From a checkpoint of a small mixture-of-experts model trained on Wikipedia: width 224.
Below are experts of layer 7 (counted from 0) of a mixture-of-experts language model. Rows are named router (the router's row for the expert), gate (a neuron's input weights, with its number), up (a neuron's input weights, with its number) and show model dimensions 0-111. Each number is 500 + 25 x the weight over its row's rms, rounded and kept within 0 to 999. Numbers have three digits each.
After each expert's rows: a language model's description of what the expert responds to. This comes from a sample of Wikipedia text that the model never trained on.

# expert 28
router:541513508518470519504466461462490518505515552512525498527442515499492462504487488497492468514496555491469482479541515535493485511534527505523512479511485477515499516487526445504486506502563498403480501495513479535486496501521481468505505467482565549510477541533497511517527464505492476460479489510502472483477500560501478499502495526547
gate0:510492491539517483497493469478512493489504488504468527529471501466513504488506472481460468503468461524525533494525493545455504505546486514466508522477554501537485524492494543541515488537516478518521504492490488515491539459491493476502514457441497537504526511502495541546471495509478526507549502476463490489570484502496465525532481517493
up0:563488510472487468498508449500488513506540534503527479495496499426468509516495518512480576488487506498476523521575504485505495520536522496493522529546516507493472493458546513506493531479530503466475502481507471566471505480510531522472549505487502472494520517484492507525508499469489487490516540511519482482475495518516454495526507497530
Word-internal pieces like or in sorrow and sorcery, and prefixes pro, en, man, tri, often in music or game reviews.

# expert 32
router:530482515518521524527481517473474513483519469510575493551469454507534453493505517501501511545529504541483542511520498551489481520509512475484446472475496457511518487493477531487509496509455495505490528526507490550487467528540531492490501528477508478500499513518547511540513483528527488510498486517519530502484454477508499504505517525524
gate0:529476532488472531513527508514510472504461471502494490497506497471524522500491517473469472504488508477490478481520494472482483478542491488527511528553523508466481457524516505537504528556507505510515492494527503513516506479510492506490500540488525503527555477503503484477494540494502515491533482503484546489457533508481487495524487489501
up0:496511523550496536529515535515497481498467451492481512511495478481520535489470505453495459495518477504495461504497524473497472503596503514534494526519525518514511503484477552525492554559513501518545458485502530527500494496528510480490534549493522522535515482485497498496480535481503500505474493483474530494482473512465477502523530495485
Middle digits of years right after 19 or 20, as in 2020, 1949, 2015, plus adjectives like high, low, heavy.

# expert 27
router:477487534556485483511501466498505478444506523490506507478526545492538485529524515489493502507484484489491495455507493483515476487484492500505490518492501467487519519522536478506491495478510515486485516469490549516491522506499525501441501476545477510489484544530508533480513521465517485529499540506524459499515464477519507490547504469483
gate0:521533523477479534502528477522525461486529486512447542515517509473521468481492500562461471483493520527497547479475520486510476480507523508510522464537534488492520512506486496469490521518509495513518546495478450497523501474511493515503513496463529473454527510502511460472494485484523526499494549496517485478529529462533456505521494467498
up0:495488499484507486469493538486518525525501465520490496491522549483510488495462514486490532531503497488535487501521434498511526522500495498487513520485491495534492517482495473515535495493477483482515516493508525553474518513475539507502469545560556489470487497509507527519486474533448532501489481468579479517483499534533525492524531489516
Pieces of Slavic, German and other European names and places in sports tables, such as -ić, -kov, č, von, Klagen-f-urt.

# expert 26
router:507504540524495492461491461489514511490480464508477485499516542464484505519500529499507497490491463482479494508491476498522495535528483477458515509544503515476510502512494535520506513469466530524497500515474500511509478530485500448541524525545500521518501519491504499466447490491454469496465513470471439522513470510503524500523499488519
gate0:487523506527497503438491491491526531504502519503505494521466551500532452432457512512551494504515503511494472535502522487488554486506434484517530489487473494527460475495515518515515533476516527520477508519466495473481512541525461534478502549520506545507534515506469495487446499494459492470479541500493497526495492524494486477461501514545
up0:517510509479507502450486503479510555485543502506487491523496501447516462493502517543564490534479513547461523533511475521506548518483463468472486482516486518487454535504551489485484504489479505509484506527488520472502502538520473532522529517519543547499509518479504477497510508481482461485518515534479524521534499521492494448482520470514
Hyphens and line breaks in chemical names and lists, especially taxonomy entries like - Suborder, Phylum, Clade, Family.

# expert 12
router:506471512481478524503516489476460535518520524474490531509465517455501479490486456507479476483544552488507500503460506513468521505506500491457560526525485520535498456499510506520476504535539516477525504496504478509495523492474510498503465522520536478509484468467440481477469471506550501476517462500531467590468487532476525505483505543459
gate0:487524506500482475510521509509494447468537418482517510532494525424504479495462508529487477506517473525509489479506522468476496512487530508522502491515510458505518511520500509437529538485524512536473481463528513521528544502508489475453482507525464503482502500482514505503518555467511491527459470496508484520520497451491511491493500563468
up0:511501513530523486513506512525517506485512479493507483500453521495470469455526498534487512490506559464487502518458535522551498482527500521562464525453505506486502468523513534472501476498484489469456446476484510468497518506507492510453457495498540543487481496503491481470482509508493439526511533475518496536510566458473494465497508514502
Inner word pieces such as ro in petrochemical, groove, approximately, plus verb particles up, out, down, over, back.

# expert 19
router:485481547440507517528508504477506507509466543472465541513463547497506485483555517536415526498508526519490513532522536498546511494506534523517528510510506503460513473492494553518514487505514500529551483503521470518506472503535450551496514474455485480482517465496483506539466508507493479530486469547497498476462491532543505486542517495507
gate0:507494495523452540491516523538497497513515491453461496477516509535525463493535531512485481494538534505490526492525506485517522500485515456528455523526509479518489486489483479557497448474504481483486459484520492499516478508514491530453513472495489484545503486494487485493522531556473488499460504491507520450501535512452500512513487528497
up0:496516487489557528487522472516473523499530528487497470504525456553548421511516541502520495472555481459473523559499506460516500488493524502509520530516508482520524489511500531511474516503492523529502522471516508496501490505473508499474493501482521548507477520487505462498477454514514480480484492480492495439541510497478446493555522532537
Head nouns, often plural or ending in -ation/-ence, such as years, months, success, species, depart-ure, emerg-ence.

# expert 44
router:485548523518462489500490495484504480497501489512444495518535538483505516508487474483515470492513506510504452513540444487453491478498499478497487478533499488454524531495514528481461494556464517505513528482502514480512468478453487512507500510497529513524514470494480522469492531514521507552510480487484484525509517478475474518490527530462
gate0:551497530511522547527524512537490504505515508519541516543491487508536466480487515539525454482492488481512486497493501490516504479547513460463536472494475490502521511508479517517475505521486509516513491464547495489535506506476481447475484512518449508494455519525497495518523489554464548491528518553454465541484440522512516542506511528493
up0:482524481525536551510472492518559510477488504506527523528486518483513505525531472503535512462473444488489482479490486508470528494544529479513517444511481472467490492513461539513514525505501503488521462476495516470506476466482517484516518487510493511442468523476504481522548476504503499469518528513494475516510506521506507549521474491494
Colons, dashes and bars in infobox fields and tables, and labels like Elevation, Coordinates, Succeeded, Phylum, Years: Team.

# expert 18
router:466508515536506522513500497517521512524478485459482480503497484502502517456496516462496529484467434539491536487479552514514500476483531489514492510445528481522494493501548495457494473497462497496533482492510496490447487492439507504530495518496488542500478504532543469455528522541543511501527504520498507534490467475461538526537480485534
gate0:497461488460502549479444504522472516500508465471501514499510493507454511505460503517495520509501530486524495539522533500498473504514504553478493465493503486492470524517538519496507537518462507459490503507532471509495501514462494517528504518506532560477493469500487487495486498509524462480483534508520534502485481549519516480496499492471
up0:465513476484531530512482475533494497508481479444508470503508543464515498483491507515479486515566523501460498552492491516477500465531491495477495505520462508505505521473533486534511492523496480466538495461502462492516500506472512470415475517546469516513512522565509501511498475479501478507469520535528462503520504509502475489501461525499
Final pieces of personal names, often South Asian, Slavic or English surnames: -son, -ić, -raj, -i, Smith, Jones.

# expert 45
router:492488499546490532497504519497498494493537481480498531515492472491541469501501481473530494506533478489510478478491497516509542492453460469523510471528521434511495468504526539507515526464516498477507517510547442483571464520476517519488515512455478491492469476560532441519508542498448489469521494508481508490467484527508503507465508489498
gate0:490507529511489513460450526520478459486531513472516509473528544477510500484494528490506491471502446524468522436484474529470545527463484518467542532508516509516506502515499516491476498513488507553518483529464514490486491482514530479514514473523436498508477508526512522542500499466498464461519486538445524493521493492502435520475550518487
up0:471503517455509472499499503498477512481480456525520512497525443502471458513523485530478537528516560526515500512483467499471513474503491480499440502503454479509490475498456480464544540499503500520555515503529465456479510550460503474509482504506506497536518555548483523498506517479485517455557524491483512489488499491502496507478485544470
Place and nationality words in proper names, such as North, South, York, American, British, England, China, often after the or of.

# expert 11
router:534476499512453483521502517544550514523505513509493478477530503507475453491501506514487470510473545517503463475512463479469471501521511525479539518517522532498504516492496443499498474511491480465543484499482526530478509482542547481483497493513532540504520463490536481492536499505459492484482506508504483514508543527486526523532472483470
gate0:511462540491453507530494471493553515514529530523493474460542524494515559484489499488502503487480496512530463507450492498497483475514511490503485509492508524567442494523494489509467500451478516485518483523516552472510504543481531500512497479506540515511524512527494492528528531496487505499518548499499471444448505534498517456515499486511
up0:442465524461536527467533510501506479509474472473509535478495496524539524538522459465524485494504531500488515499497507510513526515479519536469539544493493482487476527528502544507531507512504498469471539490487464520469525490500519457505486493534515543493504513528516531439509448479469472514523471476470498502507509486478511533448525542457
Opening pieces of personal first names in cast lists, sports tables and credits, such as Jo, Mike, Ad-rian, F-ahadh, K-avin.

# expert 36
router:499460532498515454505491511523518495498501575483466499478494524510499478486513493499467507523494525494492523473450523510520499474464505514489532471498458501454512470471507519498508476517519455522498505470493469499484484489507454530531493535470474502503501468529501482460515540490494525458495508508497485468469485520511509470512515499498
gate0:520512497491461504480523477463473493499507490471526532509491483506489483475523487501513501509502478504523519457494498489533520521530518497540540500528478466487547464531518537496500468536500498558515499526539508537524511484518504446521529503539488516532475484510539521497528489484485521553520502484498528507529527522516452471499498471500
up0:474523500489477521492510484506490517499504488493478527508535497523450510526539502533455497488517545516508547476499472525536531489514492511533496529483485503476479489483539466492532561474456470505512468479485524517525484493527485497500475447515531503530519503535451512485512537477497541523487515487505479511559491459531533478533454528460
Head nouns for organizations and places after the or a state name: University, Court, Department, House, School, County, village.

# expert 7
router:525527472524499535550480465480475505506482504488471505521514472493525483513545521491519517526512489476508519522481463477537518487468472513478525501514512488520556484501495499485508524482486542515487548511557471506503502480497484522526481480479525476500500474549526494457460482490450513535543513503518455497462495489487505463485482478525
gate0:534466521494473495584479474492452527486508472529487528490512455489520522519520476533516480476499497458473529482449537529507499478519549465533519513463498495480492493512484483500503512473519469509477512531483483510509518518513456524498498480503488465480475446477494465501451474499528495495484469530459497515514490522533505514529450489501
up0:470474492503501568461510475515495536506494537509515499541518516486470513512496478493534503524519478515507492480519454494474466551522448537511479519518489551551500470533502518494483493509501500500522479486446517537503469462471488472498450567501496486499477498516486514535523524476532479496517486496544493482501495476462429518480491501498
Nationality and group adjectives and their endings, often after "the" or "of", such as British, Russian, Niger-ian, Meteor-ological, political.

# expert 23
router:463498479466540496471502502514489509521486500530490521474510508533508434488478523498535509537527519522550509457475509517527534471493472522452450525507523505498487536505527440484494488497521525475458500496550536490463528488510463520447480481475479533464515526442518465478479491501524472493504487524556443558539543556476495537497488514507
gate0:548501519480493495516514519464516452508509453491481495460524483497494532463515466514500522489540480491555473537508513507506535498493465464491505485515478485526517515498487517535471470502465457492490534468461500528515510482507503503542473530501526488495536514548498473461476480477475518540526487495490525466480483553484507489508522511462
up0:514505456519472490555477459494539467490508483550509485522483476452462493460487516516509539517505514463548519523512494474484537481530477525523488451510469498502497491499479477502496486520487488516491471473534491527474544491471539481519516516541500489493534506498489491490505499467532515504475508485517494539510477506520484498508490506480
Inner consonant-vowel pieces of longer words and names, often French or Latin, such as Ac-ad-émie, C-el-estine, Col-on-el, synch-ron-izing.

# expert 6
router:481536541515518500479478523467544500464492504505457504530491485533504503507450538516495538537520471493532499512526525484481552469456504488462546538532549526469512507457485467492495481495484515449486488493509482475449486479510538504534443525530492514504501482488505495532517483430481509439518524474497498494513481540514527550497466498507
gate0:521489523475476552524497518475488539464475509436484506522535522531498500501489515475490525507447496496483501514534516443500530503457498513484492506498488457534492450490499526481535506494496532500530450506449507487502496498515566499479509508498503496507500543548487505502501506496494517521512439511526495506504429417498499495478467504548
up0:526497470492498474515506519473498494462444507464456495502566533526490503520527474527485513538476539552513493520521506508490512487558500516483512531502486524462524482523475476463503492528549513488496516506486471507498518476507505519488476502519498494523508496509467497535508537500516497538510518507514506492530461482477474492509559502488
Single capital letters or short capital pieces opening a line or quote, often names after headings: R(obert), S(wedish), Z(deněk).

# expert 15
router:469543527515517446508536486492508492471539504521517441499483470526534504479489553475469501524527506531462518517546520547530521527515493478513496514469474485530493502463524497489488498489499505512475491491486485482517489497496504493474543526533495505469504539479512497508476470477492469485448558514466521454482468454507535483503463477500
gate0:516496522493482511510492455466463492464494512512533463500465515463482487511551494478529573481521463533480502506485454512507484471481498477538530527570489525556528495521483489509530492505472475535504466547514514501461501516554509509502500512490511512527477502504475518474455510503504483505517531539544493528508499449531475454518502520509
up0:482508504488517567506508525532478509475461458523461486492465492480528545477519494524498498504481526486505464489501497509512498495484525536514468486515466484487476478507515504500555512558446582501525502512500528462495520526517531493513550509498498539505496520481480504539464508485463509499502495518506506483505514494508510505521546510540
Ordinals and superlatives after "the" or "a", such as first, third, final, largest, plus word-initial p after "the" (p-innacle).

# expert 38
router:477462489529519493534540516499486454495491467514539481493517496493468508514550464462530493472545493470514509481496513521533533471527508476502477532448522448503495479467524529517500488489468528495457493525481490494498539525497528479491512532472491478475522492503536482504519526540480482500484492491477477500501476506456488488467526529449
gate0:525513509518530521478502487563504489508491475494504512499521522499488524508453508513500512475474503512465505461482526528488515511529443484466507473505516560540489464488517482512430506505532489466526470483466491504468456478515480472522526512487540490533544488559532518514517495491499512477526495502500514509524497492513473505455502489531
up0:478522527491494535482528466522487522479523488511518483512495525480495549541467488520498547432483529539493515467502489511503475513534469461508529491521530500474468485515501524530466504505500535500566483507467517525478481501500481480508513512518526471507523493512498535492518534487531531509515531487475483550491495492537504482433446479513
The, at, of and pipes before US place or league names in sports text, plus pieces like York, Angeles, Carolina.

# expert 1
router:482501492506473547514532495487483525466514485498552515506503495501486479488508493493483494496523457469478496511457527507512504530497454529499531503493504528502540516452463513454504543487477515501488473499485512532448529474486493520522494490533500474548484545484475528494511541517465462480462522472502494544513444532576525523481507509528
gate0:518464463524477518504501504482447469511445471531511516519510541467500480503533525470479495526497505522464506459444500532488500497486452513517544518484461498510478510541474479505490462475528491521509532531505490481503547573460507471540473518525515540467480459498495483499457459501500571452490480504530483480486522469502493467488494511502
up0:478543489482474490495546487517512498506548504488496485539413497542486511528481472530512495535512526472517508561521494547521464497500509517503538533470513494540480470457478566528459502482471512477523504451492472524487456483522474502511536499485501492486518512521522502493545522511495496493518518502481529523503478499488472528498528522498
Space tokens after month names, commas or "in" that precede day numbers or years, as in August 26, July 8, 2010.